Experts of a small language model.
Experts: 16 experts in each of 14 layers, 288 SwiGLU neurons an expert, 4 picks a token, a sigmoid router.
Training: a variant of Adam for the experts, 542M tokens, 4135 steps.
Below are experts of layer 4 (counted from 0) of a mixture-of-experts language model. Rows are named router (the router's row for the expert) and show model dimensions 256-511. Each number is 128 + 32 x the weight over its row's rms, rounded and kept within 0 to 255. Numbers have three digits each.
After each expert's rows: "gets" lists some tokens that make up at least twice as much of what it gets as of all text. This comes from a sample of Wikipedia text that the model never trained on. Tokens count by the router's weight.

# expert 10
router:128120166124127149100110095165152094147131126149160086127102166162149214153121186085138148075095161093091083086127181156118118130147106094128129134066159116120133080111128116121123103121123106108039145115117184158176141124128146125168139157043132105110144103143133077149080138099134163168103142166115119147125087023151166100119160162178164101143052078160133152178122174068092119185133030158099185108188144093181097164105094106171128132067156092118179117070120131134102116161118114088102017147112181148133149133122123161105120100172093108123095161109118115175152130157124090069152119156132091108139169138087138130076105101129095165180194111126123066143149075158097159143137188149134106118124167116124108154107065135088153128112066137117214117116113121072166092079123124
gets: "-", " ", " —", " 1", " \"", " he"

# expert 0
router:145150132110138131168139107063165161066130126143126087113090168115135156134125200081149177116087146105100077118158162137144131160124135117115151124086077082092112127112111154137094143155100071127106104167084145157134164085186124111154164136099139114080173147189130137105096123142198155130122101169121195155142086028168145144111152090136120086137099104161152134116137092117140117157155051075111142119160138091103110101195108140095180121109128194098198150055073150156205114127111079094074076136081166131141110099192142211150157108173103100092082148141137106185146123148130118108187096077152166094142151126107120147093134181095098132122165104158101144174147078159086111108169125177168152163124146149125191145105158118090136154107102098074190116120193126079149065125146161
gets: "-", " the", ":", " by", " a", " \""

# expert 12
router:098137116109139137119151137126153145097125119175163144130086169184117156109137122149172157081171140111159061127117160181163131125129133121106161138100188123114120095113066183124114151184131106114086099197098135157186194138121114116150100152059123105112162111139094116144061136129126199148187126101120215137095092055142105119091185092127144074143137107131126151105101158123130109071140132118091139127134145114121068121107161125069150133104128145182182155071088130166048134084197135119097092169120150079096124084097140148145132127128093129101090195167141121164145113120079136062133100128176133108139184130098138096107130175106122108114155093143191119139163041174081180141175108128126121129150119151123169156121116108152168160126109105125152152146187123079189016131106088
gets: " the", " a", "s", " The", " his", ":"

# expert 9
router:131083129115138154119130083033167127153131130117155061144114139078103163152097153110122119081085144110119119135136121130170096146092163099177161153115120158155105131179107140129147196175105118165113091157111128150145169126131097130214192190107136118123172135153080140054086131123171167139150139177121135131134084033155158147130139089154161084168144103147083137141168113058166076176130192092127095154131130083116147144211093102107149144086102152118155209111114111175118108111107084133126052143165133133148126141097117127102108174086133147149084107115142146108152151106094102078138120105141193078148127154094117085124126172175140097109202140175128125174166119155136120116104168144120143127148127100091119133060104027159145103114123091144180163147151099080121037106093115
gets: "-", " ", " A", " P", " S", " New"

# expert 4
router:108152182163150180132123095138165100097129142124136133095124167143112198071112135112126121139102131145137054121110162160084096144114117105131134135148144132095137091090146158136134196145107149154117119117118126129239152127165203170199099125059138113130127097119106129156065108114116146087165106151107145124133090078112161119118162172191206105140151112170122089128114204106155087149111026082096092135145139046130101136150081176141114166099127177149121163082129137123048129131151101113116091131146170124088149119151189186114096149111097109070118136164175162174150109148106122039137066156081131126137134148118104068113132136145111151170208128130156112132180120146074142084104143146099097099125161175114126144133068136165082099108103113150222135145132143078141067119151146
gets: " of", " ", " by", " The", " In", "The"

# expert 3
router:159122188161168148106129092159164145155129096133175152162083132072151108170087129129148182113159137065131082084119175126149167188083108122079165120088151087113124077130078151104139092204128089129090142101125120156160163156099164127174198165129153119134170136141130150174072138119127136104158115076138140151125075064175175079061159156103140094101085145200162117126159139097079055149139078123071103120075148093156140210112080139113130132181142062159165147065141170165097145140099077168087072154149145131086121093121124171178151129081061135128092145069131130157128129103099118076146148107149153121144146193110143099087123106124108133139150149113086167171150085078099165140135140113085131129149159078126125147068119102132102145122161081154137144136142092104113127116149118
gets: ",", " and", " in", " is", " was", " or"

# expert 15
router:133129149103121137141144061113118188146128142103155133150043159120097130137166127154144159127147104060063104125157109122120120139121103120121104138134114127080175100198094075120086166106130081117070167155094170171159114111130122141150161154087133096095117104147100100096077110121196084160124075151124171173125068057107165137115115128138135111143123151142155129127127166075050094140104089121112125162108148105093110189154137151161155107096122081115153133137159147144103135112094150119151077056124159107129123117105155171145113184106092099125146123126126091142130108098125104032116083086146133148145174158119081114176078154117180132067141070133079106147163121140110146130119156157097113116162112118088144136145071146095155176095078126102196131120043077119137077171136124
gets: "\n", " to", " in", " on", " for", "=="

# expert 14
router:104140123093155153137103112107171084161129126137120147181089132167180144103135106154076160060109157069075087105122118099155109170139177110127136131131101169075114089153042114104119204130136144121084155148149081128166164110139139132158122153084128166148142093148132163091068147102150137134157126094118164123101112015142188121101149149188180067133112150146136150091118177064112079091093137126082132161156135129069078133113116136139151132128108140155139160113139143113125120148061148149067090070134164154125179104102119190100122126085122087115148136122125080118159127145094090011148105049170168102141094147116124112139164187167098120091161102146133127134184121176119147132146132136132126117151103149071123147088095131148139144087103080167190148111084127091153095119101114
gets: "s", " |", ".", " \"", " 2", " 3"

# expert 1
router:166105135125175128154179141133175120114123130169147131165115148117079118133128182163110163069087130083108090112102143147071086182131148107139121122099137120107133121098083138157129137077126094119111137079117112131122165131115124152145148116134125074111155120116127164165100111103117151119150101099121147134158104087079122064093149123138150046132131167211128084124187154106099082167148109118085082192139148100130108176164083187151148125140119135158177189067112181158152131125113057132136122138167156115138141094057132117159114135059082149135118156082128113148139105081076101050174120092138135097128111149125123093116132159156112125087243100123158132154155134094110122197141132063115114188160144110111164105106108086110108100126132122165197069171119097081138118098136129
gets: ".", " of", ",", " in", "|", " for"

# expert 11
router:188156139121141129116146098116168144086126105175132117155112138116133151132137184159157116128107136077114125129119120136147089158139113134103156113121123089128103143129053128092162099151135114111108148196056092167086169132174115136132134142124118127128158138113117152145068105120142149136127159144131175112134115058132143135097161079116166072122113143118140135143166164120107061131160106114139114147152140090125088119128136149115168158145123125141203219167085167169133106076117110103122103167143178090150137101086114193154130157072058100143083173125097119178149121118134129042127129114170150077123122127123110082099119153100151098118148097146143155202131080136120166160168130123111135102159094142064181172106136103098108101094121120149186107100189104088179039154130066
gets: "\n", " |", ".", " the", " (", ")"